Experts of a small language model: vocabulary 8192, 6398 steps.
Below are experts of layer 2 (counted from 0) of a mixture-of-experts language model. Rows are named router (the router's row for the expert), down (a neuron's output weights, with its number) and show model dimensions 0-95. Each number is 128 + 32 x the weight over its row's rms, rounded and kept within 0 to 255. Numbers have three digits each.
After each expert's rows: "comes before" lists some tokens at least twice as common just after its tokens as in all text. This comes from a sample of Wikipedia text that the model never trained on. Tokens count by the router's weight.

# expert 61
router:156105234101120157112116159167109087168179103113122198141137122114135137142075188090158093083151177078150098098117140126149140132140145104154158063148105109109149086127154113077147131122153128148115216183136136128095135090151177101113129100132137152098108128166137172125117182115057127124
down0:081164135156122113154040169135077106132083160140099153120132104112086101124099170136163127122148055162115057111131156122164168145129160135095152192126164081068148113136133124164145150138127168138144127142112139059116217114087112157133147145150151144098066142114162125072186138095116138101
down1:087153152142106129106087136073174099122155176127155174109155119180118141105109211181163116108147131064052075134086062106151174147129177094132075174122117111114159121144111133130120128122189149140094133152110128169074155138141129116140134108118108098110098134071092111165104172119108147052
down2:176131155141102126114119081143099110155137120129073097154158173185090101111121116133170164117153171104083157166093095113125097129165169173113168092135151065069138183069115200118176118131103187150153126134159147117129183078126109087119110095125148106150106194089159163126168164172153134134
down3:131164158140135135121099084131128172119154106103102094098106158120124195117106141172217101162160236137118123138120140140149072105150203152163082108188087150124128086080109114174143101136149107121094139202168130155085128099132178119079116105119109140148139137082084097125151122124097142126
down4:170087135104208107147188097123167186164110101141120090137119113133132174134118191145143120107146116109071080116123072124170119167086180150165160092073101191137113117079141124131157096148068136126171113122136067173091079073196122136133135118150162154136119122152067149120136130133151138130
down5:108127106115192070135155100098184169133150054120133122135157098172116179149142181110186142082142147122078087066105084138138162132140150147154112153153083144105110134115109105141130146118087103095140150160127081171081139146131103140178123093142167125123037127164148080186116094085142176103
down6:104137146125139109101116115121115098155115029067136086160137125172139129115071171130159132196116162106068110157148137135178114140168164112130107183189096150140119168074106121116234095154120126163109094137100123093125141102124071083171123131138090103116086111130131123103171178091116130142
down7:146084103136119133164165154124102096177137099122172109145076089109070162169148154163172181116125072096150113096171084117139139111094100122138126141124147163099168075166152099147126187130095145131129125133044140148061100065093070145095148153126152099189149134136097103143080086171161138114
down8:083124154148102170100107120058151190073082105107155158121069152140142107135135175103161159111151047095107117167113140138106141129113135177109165076083133164094113144102144124084116132103168126115173126136113107155114184101137182133161145130075079115098163147200161120149161161087114081079
down9:108176128160121169181098117133116186109124129132167086103130126122201141117111073109168151096119160120130148168168169094109092153101136128105149180121149160147165074131118068135162100150108143117110141132109069162173155116153226140154075092153121119091194136150130129168108119125147071199
down10:090121149146103108175099124157114136127106174130166123105123084109174104143174140075113091116154052130125148102181154134119117137173101125096147112096157200226122131115162057128149123139103090166153154124170136125162107055173156129138067137119176115170115122175157091171144085130136140164
down11:154123120168156106118106117079215112171157186098140062148102119027150152118149151168155080166063145155135136126137201125188093128128133109134127149161153132146102173077122128107183106162091172107078118106151098095162114108118143106151099138121163107150125145095071128118127133158174139134
down12:167099092169098112144153136130146113075113139166180177114122066059138049148122159096172075131095113135103069089130105118123138144094133118132134129107117166143151100185035109169097082174094125135101154130133158160147076148102076140145171132115114150117177116143080124109109149087077136156
down13:144169144119087173148108134169159104152112087132085145063152176119154120148111097197125102185126190149170131057083124129126071068094190152153122122170125148140119170084141120159091126083083185104077137141181142160107082093143135145117152167118126147127119092082121126098091161160153132125
down14:174109170136128139140123119114147149166128150104119127040181102103118092071089105125139126107123147063145156142133128127100105188114203082119202104094109167074120129126110139125164153158109162101157092107142048034136151128098141099157116136167128075154116118172161165133130132163134150168
down15:126209166163152126090084117103141110094147115137104116095120118143135199152122059189251128139131213157076127149101156148142101140117214106120121139165075152098156119121100143152118105131158141105131093127134139135068142096185161118126140102142093129137101144154098120134137145111097110141
comes before: "\n", " The", "-", " In", " He", " It"

# expert 24
router:111157111115072075133157091153096111104114063150124105155125149097088142159116160113153155129128145101125094149152102124104135166120156106125068079138128135123172117098157198121118067142128131140132167149096082128220129143106129189120017174079132142183117150083078107155111113111119162114
down0:157124122108129144166134110152117103159132143175091071065091070108118093109089114154163123116084141210124106081076134161212140161143076109154157094170102148061136107160146153100105163116138170104172139105090114118097151135157075097098103178159125174146139115139157143086117153148114074157
down1:104160128151105145158136043144116087167131052157138108139114141097132178133136108094138125082196146099085088129122074085134152078156141139140120138122093117109061128121183153124090077088130107139134122144184076152094075076123121157144164144073127166111108129064089118136094132064095148126
down2:097045161072098131151143092110068188121113109106156075127091082162101099093184055127094136113078094140114133167169127115171147165097057142148133094097131136127101114116086117163144150129049176118132126094125120175117104155162133088135140110109121085117087126155161124078168105089132141133
down3:183118151055104146160071110151140138079169135143163155127143089142182148167090107107100089109168152140119058177154127083116151102150085162199140143135079107148137124140172158111199113118108176165131143076146122158075150134148146078153111135137115127164090065115165087154075123129108150129
down4:083136080108076115140158112109124117121178144118135074122152052159122083118127141108114058148109121128095135126096148051139126094119078174120165158104128117151095100164129101093188139123132144154147107068152141120082146119181156094089194135203212099084128082136114135131132102131132084140
down5:131169175171102128113132182154064135150112146094077136156101153131169148108154107081174141106131162120169131135096093152124103159149162122114125080119148182151125116124111103143151093099151057134121128192154225122153107088162192113175052096130079145141138125135152169154194118150103130104
down6:121131193118098139109097078116181119108167114094098185163162123134161135160076110134148125149095092130185126183143159115110140107167147168113158150125131139075098148135194109175147131136102151133186129165203091093154089158191135048125177099104160162111121090156162172137109116143098100153
down7:104168088094119176114140135090124119185114106127068129192134165108116175156159141137160099171161156130097136113151122096087096121088200120099101116180103142120090117127132103106155124183070114103090072104149082180107091125154106165030146137136154115146157161121078151110084113122156143178
down8:117098162144135144112086107162151104151134119075146106106097120109083139167118198172150121136077077181185093143125146149147078125118134172121131166138184187160140143126147150168141153138124082140129146141137204068205151134135167063119072148132119123116191073143144184127149138085114120144
down9:119172172183077140121105143106099105102153169109091128163177132100132110183144149176136096132140161159140137159135115169095133107138065152091163137134126168092096150121016121117128130085156094142145143174165131174136093073114117110124093150069152101115052084136138117156097181157112085100
down10:135109128081098149109150141138145125094135168119125130122138117057168103143168140058166103094132071172111135132130199108123181123140171167141097121113096140140084146132114100109123141140127176078093120166182131157092158124168163157074160076213133118177090194147087079094131120078134128097
down11:131104078150090118128097112091118088093102083136153097139121135108178126118169123131147119161182196102114074102126099161162127169126170154128149103151108099135130124115133192114138068125142153167145134180149099119223160116125190145148062084156063139144111115084041151152114164137123150144
down12:116090159136141130094091113149064117163149161169165182062103124153063129160116125148122103057095113150142143115100108113050089101119128146151146164101148185175123153113159125170129134168119113177117169149172162169144120091049150139143075104104060088095132130130132192104138132137161129115
down13:094140124178098092098158126166133145126141090138118142144160178163113168140082149164171070078145190102140077134150061141106130091139168119156143102142136108147128119099149174080120068116186101167179135168118187118181119074130132156148135150088095138151109141116048106173078151102098149139
down14:100148061169087110112145139109045108181164092137094153163105167127202166126114148146109082124088157193144156092055125137146077097090159140136100153163134177137139097164136166113128102129144115124141128112120168093186086118118169169193166142109142161111147166173122137143136160158123172155
down15:163158146098110104144127136123153157104125112107130138163129162076106134059179161103195168144122213171087130099125106157172197173173171116151133048158124115137092123184073122140143124131133103131137130101133089153105084175150121136125135167110097146133140142099117104099119215078089159097
comes before: " by", " in", " to", " as", " on", " the"

# expert 4
router:161159101099070161106151180070121128175144140118158112150165103072130162130118164122117147125110111117125179112135092083086187112065102127147146159092140089090089122155138105144171160086130087132099120148190194161193177112107141091173122139093144166148178133084135165130147058136097142106
down0:144158149138119133171139127177172181179144094170152118120182151201159140144110098090153115103113093172158117117140154147140085120206104174104098118114122176139135123162170134123158157104185169112181204119124126190118058156130154085116131097184094113141151124137153187086153118104093143123
down1:117182111198166151143155061167082161149110052173114063110138150132129176153078043113115145152160106122128148145091095156155124119192151080110117137105177124161105105106119121126184145144134141091196156135090097183123094106183153130111150109149126127109126126126110158156143145188102139120
down2:121162120166094116126122067121211109178128171143088073150135156140146129072155132136172098110145129105130155128115098126142140127138165113113102093103095102178100165145115183141091067111152099112137180107129109083118110130104131124134147113174090159190129098155182102122206126111092087027
down3:098132143100143133174149128144073092149113207095174161116157211172110095157148134183144148135134118140102132166157114105129100135132087127193092163116164160157097107138094154200051123128084121132131148146097135057129111138132141094176089094120139147188154117166081136142083118098078146105
down4:112102116120107121097099111232165191130176062139081121097103164133104098146107172153134098075126120095139080124105120123123097159143146115095156121127114077031189121160127149113161112124130104067061137134179104173127128127160164191122119099122124135114142149096114150123123173125132130065
down5:148133134159181126074055085152139133175143080149170110138111127175170119144084166113076100064123136201117091097190094095121109134144166092116137186137103143120125139144084143124145083157169163150145101169117172068129160100177141126148107153109137108068170191133127119098122115137128161173
down6:132141094155078111128127139128146096129186147152134163132089131174153116117112129168157148200123115128130123127170051132145163153127181101127119121147132132139110126132081181127071206116106103145148096128156114126215134117119089113066060143150108140166117134141163115088180077214092075127
down7:153129123141134111148121155100113154102164059163120114094148089127158121159127089128133115148137127110132103150104138124078127087113010086077099153141129184130158151077117101111164166150113133156118115124080164099107131102113114167141119064063056129169172099088124133089106153161124072200
down8:092074128147121168118090128131085112111107123081120113138127106133186107141107133169113103075142147164107080147165131105116139185165111097109152178130114172175160133140120112129149092164082216102110091108193118055108195106143053100152095196114124122099106127112123101095164122136086165155
down9:118132136136100158077081126137103215163122097164163143117090109124122150096156142184120117183096120119106152104084111155131116159106109098106139121103051134167123200117123091124121051101154129137065167136187092106171122128165113138083109110164095125174114120087141080170133168118083110063
down10:149097133098080164110074132074128139085113086141132095151125084130123150134122127129148138169152150135147079103106088158097110071135084074075168161125106157154166148119107083115109075109114140186100105112125145137076146060104125192152118060117144136110156157120035118146103185127123080173
down11:089122138117082104053083121168218111105180077165128108119133136199112108092108090100146117164139094157148074113085127155136167056137148130103144107083075119150120114144108109084100121171112122100161141084061143135090153141109105118102144108085141132173110184129137175124138106149156188139
down12:099111114149104047089190104143150190202152087059085138122112160085150162106143122086136060110134103154154161149118146139131111140046124140109151119152158128159118099102151095078101135114102102105133151134147135089139159174113136116145124187068179145144154170168151171164113112092083121152
down13:065106106142163170133158093122081152157079134138127100101085178118149107147136116150081117117145135127082074154132156136146119147150143110142151132097136153117121127105109159115204091138152173073151164206140084082150130142187105113147163189163049129114132168124125200166192141110145170152
down14:162021111122111120132147068111168120131136082086146134141089164139116117155079166147166087106150087100129078173168111142115153132182138100154159124144160117168153117158131082120145070115153154121125119137104089019168150096178097100103141157122101102102125143108178115145100141135169171167
down15:095098138124141173079154138105151180123061069240089101093122134138108157117115114142169089150110062130088101121137158092144130116145133127069133117103119122129151106177088128142136099191125147115127164123097166129162103086128151169131127117146153087104163180188180115131062117174158144094
comes before: " |", "0", ".", "8", "5", "–"

# expert 42
router:207163168158108165166165144118195131118103160088167127061083138111122142151111167120143202142134125066121105101101086116106114185152142181068106129127128103157093171118178128102151126125088156146101133119101161144106146137133123152093034107155102148121143098148112104086091073160116165121
down0:123143123138154112158108110154128121145135189133148122147125115098136149110122089097132172111101152095132066088102082145096120141066145111185198128131129168113079140178130110091207106111091136144128068040123094113112097049055071138170177143152157114113101142147146145135094136150131161095
down1:103085166131150080129176175116067133116144130109139162121126139133126181146128106139182113155045124099136080132132167213184130069148082077102106106112147092113137163150166151050141147132133125155137125168142111122142166132055130127143153118092112095146192106073107126093154121123134121059
down2:148061139140087187085163069123130152196159122167125118133223154142159099147180189113112103125125150113132128139103109156106134161151129114078124124127129086115122128149143148121102070082048097070161105103141097164183067081131173132114098112134163120129133118092111120177129167110146161153
down3:105177131103194153153117110102055137096138092152089149114104126130125084076128134092127111070077179134088073103125092127095165129086109167141138157161099109110183137108103088147136176077155154157155172121133118144115178080103111116142157141152105142121154116025119150115069165128158111078
down4:185079158077124134198128168094123118116175115128135164075115115179175131119120122188103167176188109126089167133219105177103100142155114156111139128117172121098176118143122131136113148087091079145148090122104157110068163161112077147145066170105130134104171162144129109106132119159084107129
down5:093111168153122168164165142126083094112062119070115079200142150092146112115134165149096129181075126118118053111142129072098145115109110117108085100114157203144142094132133166113127109126150134071167128167163147095125171132142106196087130196101146121104140142145192098158122130135139085166
down6:173090127179108104046087156105129154097163116107174119095133204075136125146133152123121099157177121084147121104086101132134111107168114169080094112073129154101058150159154156123152107159119139103131168192175154078127146097074127122100177144152129138142079159092166115094099186125122158123
down7:183118096193101110142117136136127147185161103105173073109094158138137111088126129169121121123144134091120112095105125056140151129158153124110041165123103136104100094108155158120147111123164160176129153170177127189083124039147120191119154148141128171141147158115090129164163147152059151079
down8:186144097114170055168095187142164074145122144160095127078120117101105115131117157125125137156158149155118118130106089147112145151149169058182112128152133170116081101112114149160132095122179124160104094094066128134143092028119149148096115126180163172180136152121142105124121115148066126062
down9:067191185095152126164157113109047146104148109134106171074105147120146143168123169135170090075063136133158103178145083075159118174103091121076144175089142098164126159150116117120108081102131124104098181129085110120136143112060129152168116152182121140135115120087154110165131090162155141113
down10:140185153167108143129133209091135166126098089125152119141115176187110168162096120116181140105089094147141048081095142141137104137135118115104111104112104167100109111156125139177074098113104075085177115133125182127104155171146066155143115080177157107173146100084129076123139124160184135087
down11:177080130132112095116152173089128170175158103090188144122108115151108151171112181081157127180136141155105140140102123145120130193141173086140092146126118159077125187132181072143117124122143132154142180136139118150143149110157199105134102042114137120141165181152138170164112158075087171174
down12:101132150088066125159082075096115130110168112149092121150175174098125092134181153127116107109078134092154094111157092099148085122142050191092156098074134086102109108184157185087163119104156145117119101180141075156154139164137128145160065154128121106158087135180112105094144094155167121132
down13:130131175100137174129197081141140128085104144151123142101081145100132120144094145166130190210102131114131145072133130138054157116124162150087152122086127179116096091105160177131098132125136111131128129068164100124155127136084136134109152123131043095073149176186122179095113063132170133106
down14:153092121130123137106061074194124084131113169099093104136149138117147115162110209186172126130111105116186100149137147120130126136169129188128157131147158129120107079180159097154092137122074112090078119125082134128100089100093088145101100142190070063111134154159149082097131114102113127063
down15:152170161067107117173135170100133095110056108157088134170107097123173076151116161088153079120109134173116096134077202076171105113098104080120079103108161139119176136175131121142134196137138152130137140178147104123094168110108107179150089163135129130174149182156124112132174077110129107104
comes before: " ", "\n", " Animalia", " UTC", " %", " A"

# expert 16
router:075171118142049138163172079191123099154175157176161096124109179056146112167155125128130128118101132153110120092101173115146151112120193079141106166146110107127080173127139121157132113179167135121148087131099067160158173130147145168076088150128166105102156143106081133173126098152174158128
down0:151104087116138122161122194162211093137060080143105142124124120138151115107102140091138140064132162152079129052105152087144157143084153142093144130137105193149089147145136056186105077074145139139136125130081142120085085161142119151149100093116122123153160149119072121193175122103119144144
down1:139155126151141165076105081131121124158102154123092136106094174132143096153135166100117106141120091100115096117114058172132106121109079118109136091100098198077168107217182164105092176113158130153125185160165121146202128139153143105139135097095179135124102086149090125158173122107128069070
down2:154138198055133172132094140133105153122150124111141087113129095058170090154135123135092088109118136144155165107104147151113084108128115190168135049174100130107185150187167108129122097135092124153115170141138199088130131159181190122168108130087132151139130180175137183130136151087146102147
down3:150107136136182172136118165190136107152146112125126081110109065130089102147099140138106111123171163151136119054144176144151154143137152128111142073130105170136182122148134156129114139073141111121126164113102164068046136156195157125107125159110113184155152103115132206188160134080072078137
down4:058136138123135094105102051105193129151159073093137119084092145113102111096091191130135104084147076165077123143160122124176176103132120088110169089170113135062168170128118153110143194106138093171147125146108095120121130087132174144123134178059126133157128125164117109132083124166102108168
down5:122110113081134177161123142094149132097114114147118157124092199123139121198082133202160145118155141077184141141113096146151108184144121168113110090178168118121132103095140123125049134124108131137157155098138093149156158170052080153122121147120130160080134133171123125082091156213148141070
down6:137175137137102128127130120163109160157152106124075118158101094161124164108098109115123078148117096143154147163170195143141140157134089081125151164164155091167078231160120173180108086117077127108180120144110151150104142097193096078127098115097109182138169089151141153087103107178136150174
down7:134093114115031070175128155120120123118165182126096191154151118163090161087157123103112078165098141116105197101096164115144140213121108106121173148138110185097099150135137171154104145109156096134112167081137123082164172090086140091150102091149113150146076155190153135127121118142124142114
down8:143100038098153122159135106126141145178125130090134112067141090139111081133094157148131115126129170115076148091158171121150166160134176074151118117103115168127094165167159110127137094094123162135135140089184113159111057159143146096067152171108124190090126162068094183097089099130124073144
down9:118146145164171095133184147199112136104122144149112135186151093114097058202121176169125130115123155123147132113068090109125123135148126089120102088116141134116131160083086116185164116099133060128121131091155168094164136098180164086142049111139125114139175164103132158153191140071135170106
down10:138134093136099132116123118128153065124162219124183141171137125141157167111153086137119096100127067134100126195160113104137150085150096133102185127087123137111162164085182086120125148173126159152188116069117106147054160107106090101135176086180192154110115105142147101119110138096118126172
down11:117124156106105129201103129131142127163057163134111127195148102136150143069173101136151153107189131133104153112106133062111075132108142121157105128158167080188142075146117109162088080122122168151146157147117077172147121104138151194178133143173182125111097102091100169176114121171126104074
down12:122139109146140119169098077093076205192167142097107108076106139119166133149132086209143111070183112150145176160160143126101090150104104106142153105120152122089158132121143150165085135122139103103125161136142103147121111070122204117209154179088153110161092136154122122114075116152149094163
down13:075163071177089130114204163135149126130108125095092125125102155179152152085100166139122158163157148147122143119098156167113129170150175158121121152161151087127187170133124063161175104081109114117093107097136131146110097121156150165141178205129155165131160124044125154105161098128070092107
down14:150156137112156074153103169139137104146155144091101096114103127158102098162101172159084123093099154160178136106140169076097113117182162120100098105135062163100133111114086125129153150107135139174095199097105153098111162176123156139150148132193075161166102127102083180137184117082079089069
down15:135136149147192110134125074160106124097119135128113107145147137164111140152166096055173118159105146093120194111123170154181140204175132057119122100129135095108113145108100091107166136131105093096147115150114088151144113160145139079064170062143134125133116116045083150155089157165138123198
comes before: ",", " of", " in", " and", " to", " by"

# expert 27
router:080079098200110176109160089150099130131098144153121075166146100086184107129130135150070101133128131164114156155148088109164115121115122123086097179161133140105171133120088118191147127112095127193111136161084188106165096103102127188076072148110103069103096115164146112139123071176117109150
down0:100101124123108065125166114039119151099092150151082128110096141130160110118140180128190133147107090205150170147129151126118124149041143109110110135118115158187156109122111151107165094177105130133099128095140070124111108072082084135181131140219170110114104144146140159146080154152109147123
down1:159154112115112169095127140127104125099148220162096137118194089134107102112162167130150155090046153129106155096124121109131095111125101140133142141072147136152108118159090122149160130151161138140100102099174133164135129130160179073139076114189045116091160098067183184117137130163108178096
down2:150148125171138140118094119173111176152131077164150130156068159100192104168078133182122138121160157171153128148150045160104118072182129158135140093122133094132151091111173127109136149106113118156133161159202148196175113095111187161127133100080132113182102073140113160153142100160129152153
down3:154166127237152155102110102200079150141122098088155143123071091112131069111151142135143111086121134164111130137112091126074120127150089113137110103148157137072143152167172155149145111150151073123124115203132196108123151158156188067141064147127153130134143101067126142096126130149158101123
down4:194108170104094055150105109076140091178110082091147166084128133145165181082086149151078160170102121178141111159152135153120090129094163115142080096120069136095123088129160139119078106078155151130168121095099148102099091129054092120115167142130194114122072163130099120124125137138116139155
down5:130076117076150128127117180160100119127128165186164130123107135062186126087206104118117146156106065139172117123121130117084130155144098177130161132133192080143089098182107122127118075156191091123167150133148119104147110088127088101061094123115110134127151123173126192116176091157169125094
down6:123139156132125162158141086188136127161138156141108146143108134092148166086143151170127115159189164158155121155165103170160144042128145150139200097084103078139132123110130074157100144083087146103154183189158090174116051112170167161125106175095115155136172104143159109110083103131093116138
down7:118094114080090080108140105141215157091077168111134102125142121115166150072136164137117143111116179115160137189115136149145154152127185131142129119174102082148170092096153103124185095129098190110170054134121080130089145127146076125105109130107174117101110127158095065179146177153107144089
down8:129178108144174113115087125147145113166152096121082138118119106120124138179127122070142093129134181094172138067134166149164141173185144139103126146093111162152182137104130128141168152101139073148112132141120092132059173125192169091114068079137086178115108119122093179134126185058070112152
down9:145150118076145150075101111193126166121104180126096092098182126151091141184127111116139135092143157141163137075075195118143127167108112086112150089108111194088158117135177062114089118130148075131090166148152094103147081157166124094102162151145125151138149136128087136143163175072122118055
down10:170122192180177177127094110155118143084135124167143153112097089100081100116133160089108127091158107191129140133164115163067117093157154143147147134137174099150108128129101137152125192087099111144181136141166221135096082133140144115155053090099099131221107127100127154145123140136125127091
down11:119157133143078141150061156145116115153177137170148139098074141153061146102087089119117172138111134163117172110165150154112190107134118128162150107126097132102160172091145126119154180067105144161120154159117183059165155128158229093097109164127087147211153142121125121146153118124127091133
down12:202100128147123205147120111131120085146191133092097107130148116140113106181102124148142173117121136076094117139121057114116136100136107152182095084131148163159129135103103127123109151161126071142058163110105137128104103134113190126103141202100033106145170092109102105190100136149127089161
down13:140090122109118190080101112127063163155152153131112105129122111117090119133174127178128119155118169112070130078155146124151066126112103178183096107162134127100140100108060099095130151139048082071071090113155075112133131093175118109120170096140165160144102125083107125061143090161148097129
down14:149143141173168085121085095156173111140120160153080090098149094145086119086088131094106084077103159123160211131160150127181155090141150108187148139177097182159119107139060100103112131119127125127144146124105118150096146120167150128080111203160127133173117145146130192192094141070124131098
down15:116120124155103092143113140097141131107160150147125130113117099135104090045145118108110161105170111166157154114127147116053160143105092103190163065069152136194171114091135171096126121133112152161162090155126161192131115074088131102199143135079133145191095139119154076107138133104185116178
comes before: " of", ",", " to", ".", " and", " in"

# expert 40
router:127147121126108160107176134156080132157094148088148145069153102171173160108129110136137106117136111158111120132053158196101131176132103189147142118123103158110138140182096120101087092126145087163210078147104068171106093083085113161151123106165106119183134135104058198109150123112108132101
down0:093114136135113147118161116189155174112119089133187144169108104119122132129051102173112152169124156201126123140182178096139112167168087071121145156038163154161171149129115093103090117147155106124135150111125135127099181186151116109109145134160175134099090074122105147129082139096062116159
down1:106154082197153082073107095126066121116095107157133164129155129073087102185140138135129137178109175166123116093102106140149129124172103084116101183077141089116155164111093188116150140108076158123115117180132143125116159102180090165155112185110116096085152068138153158080107154159111080142
down2:178144108124062112113139081082116097098141123101043108154117148092154118100154129173140082101115096104107155128100166139155112166107126093184161099096141100155098127128170167106137147104141091086122191129151116081097139115131183089097173074134141116163169149113193100195139146099174141067
down3:065116142122066154165103159183177176169098126117134169136147140160109109143194088170119119139109148104129153119117143101113129158124153162130053062104121090145139095097148127103184096116176099107156143165171126199183135073166100146095132141164107166136153150133141142118172159170151134057
down4:106113113111159137138140098079157105115065107113114063090059126060125092147118160156138100116148158081110145142140141161134166114162196089163128155080107087104138128119143121126088144153137125147093168146134204056099137149144124080116158161051050141127125170103117142120085115144112186156
down5:174151127135177059113146121175090089117136134150147133083109133142145131127086159113106104144114200071074131148070136089110136123079150106161118140134156120134125149087109068166144136155158126161092139134095186091181069128129130079121161193102150115155146162118116058075069121147179142166
down6:147113000107156165137150126088109130118100118108146156123116135127110184111138085094103147062122119160117162114110133179137146146146137096126167122125158111116119157094172117078130083129061082111106059107100065161114124073086099156138140123172125140136108095141109173170182202115125133122
down7:094149158128159129101137135152081125093166107166079118157133110116125174144094103141115115072119159159163139101112074117042130124185121140152139080116116151079139120132161130120182139077136123095049135171169157114119090148135156104077056160080070118160126165048133095131095154135157142094
down8:113125140134126115093148130141182181070122133164133163111140162191160134147162183107112166105098101096139078156098100130104082147084126102073088078085111142159106146143153158161153191102162074155137111149167129151198121071134118178127137147136102194123190136109094164134170176105176129116
down9:051115116163163121184097163152143071140135116146066135141152109110115106116090123148116129154150153089077137140062090099114160079090211111154123170094159140191106111126107139135072075144116096109096121101080137083081168159112098161130153169129093153117088101111150088157086130149113091084
down10:107128116097050112121128138153169198184121127107174110092107101123163099156161126140127186128087117124094165061145103115114147135144146106125098041124146106132139113134124107137146127091164089123131160164141122174180121155157145142111136150228117178165152132134149197115154151145178172060
down11:149132081127075129076140067080094166095146089123113118100124105104122135171108175129138123099132068198094077141157182135103096155143117087104163082110191099138093104093162128152118201136083102125085159147124127116192111146152173127131133104172148140112182150098134098122076165099126146187
down12:122129127096121200131141142098138118106128089122130158144091119189088117143134153173079093122108111090186095133128109181075101134088090180175132143106132122103118176154104063079159126069139094126167163175145119124102103060149104081177078190140163104103116091144151170104148140118128139189
down13:095085140131129114148180122166154131140120130089164119117125104184136110137130115180102127118144146180182057115138130050123106194147109133114149109129185150191137102112103067133113155144140138105056111185111122082112088193156121159119121148125129140146190120079061129092134159139090142196
down14:120146138191117149080147122125123084122129082133063131073096135115087137116133112152162123196127136111111153068144139108114146116093113166141149166073099179091121124119152116179194111129118190162094149080095126157167114172134096193120067137074099125126071082115118200175137127106144103136
down15:158121156169128176139141159157123121124160078134117180113111177142170117080143089127151129126098138158159157134116139140103048124171089208140145158101156128142135176133127116095207159147145094144093168159192142061060077143144150135149091158111128091157121117130086144073135170096185128142
comes before: "0", "9", "1", "2", "8", "7"

# expert 50
router:137155190101070143078111186127139203106154139082124172185067103126119147186164112070149133141105103132178083146119112156131143145123156141092158092083125117120107164063107131137093143139112099107108137165162120129059155126132105132066053112136132171117147145102090172149158077131139151101
down0:156123114087121203088123100160103148099131070126165070088099184144147076098136126031131073130111161097155111105139128150136147129130190131129092133106151140170115103120109131116136109170127156078107078096096072119136118151131182131127106056101093111073151078174133144118111152174145167096
down1:107108137093107079074176077085120135138108126164106177092114114135100115124118181162187148075073187155134128160091150127128103139099061095147142212129190081057106119135145122128134102103086182148141137116159140124157129120118151164120130129161097097173104150108127159140153182180097152079
down2:180203135101092109114114112144142171118167069128136138096086151132140126111133117100172110114163121140152123088129066140100170146185222167106079072101186160141092102105142102108148196094141154099092133141172086131137088108183181115125138115122146149131157102139134162190085131135116160158
down3:204133152107128161209150105102133116090107070125054087059185146130158083123120043140171088134112095122142096184129119099098145109123096082137184143117159091111130138151137150133096114131142125106138085113105085136143160171089068114105156116133095159162104112115101112156145076165147134089
down4:131148080118095188173035113133167095165075143142167111120123133168137143101141100113146105101083160102161102139069147124187107116119143142095122115139129152126045136112076102123109108188157107117160169135122180135151118129123093076156173181133055136109081114131109127140161161081086127079
down5:088110134138098127158124079104154119188152156073079154129164121127116169187137170148125102070091084126126138159089099069129108113181149135126096122130113100139112170115152200185119120172205128200114155186076168154150098107145160105140113132154112169151186162120130131156157113133140120183
down6:140209081127136178084107126134122103097160092151174050109131132141088094082118074069123133108119120161158105073103127174136145127099121087165109156100174156174155137140087133076168113062122147121118103113090135152141146123139107148137108112088132065092146074172136133066115119135195153097
down7:115185119081109137128111092145098091140146038184136207100193191120160135096081143166164121120195143179093090153138125107113105123102167118140101123135135128098130087127177171121164134174164139073126156147091075152111095109161131093122135159139140173075138099157128127105090169132109110094
down8:123200125164142084087110154135018139148117154161169131126139078121123120130149126140132116149122163166129100137143139157066137148092064095175157144141181171131120172118102111093093163104129128126123119127106180094114170085162115139132159162134118129201095121123070203143089136091161083086
down9:096160194107102118172141063169148121164114125077170098126099118119135128161186218122145137102118086125130107164187173093106129155164169162121103092082133102119101146130134117184077148126148153170090114162166101107153140130169150086103083088156139164096109160144120124106129128149075080196
down10:161161103146162091160223201147070154102125166099135151117167120155102085144167100172122139209139115170138119128072127145142127093107080111100199092118180137134130141136145156135139106147119128117135125126104124141167131180089067184090170111147141059146118100115152168078145090150130130121
down11:155146145097147165107075086139169179149198098111140139100107137132129141152132102086173089054155141088123125071112123106111154105109198160124055056158116139123129134076185152175132143110150182175114135150194132136137115104129212122137091123104143118159140144146105157144131176117096160141
down12:098125099109128158120173085171197123117128189116061150109090094144134113068102081132120145163141140065106164119138138132096125146117173129134079093128072128138123139108132094113138093181143135099046053104091105185133117133122183186140080118113171178163135096136145076147108123086139116109
down13:134159140046105105135139150151119085127065144099131132162145107129097134087147164135169138093144153088100165091134128146148201123148140104142134068100102106133139078168131127086096147162085035161142133141171136118167144067144124075084135113105149140137075152109180065110127184110156158078
down14:129157160049095156113092081110159104110139094149100136085084181139137125127129120118182133056092171109172090092151135114154143123080125124153092144141173115084152152155209124142121141080125168151154162102209144084143183130119153146157084112107096097138170171091111116146166159161095117094
down15:118176115113082128187182110157075126133136122138143101170132126165127166120126181177160141164135203091089125109121128162166117138131148150070158145133156113145124112152143115157108120106189085180132131185140137189122107147108196081156112132145082087067139054184140146147095127118075087102
comes before: " ", "\n", "|", " —", " +", " −"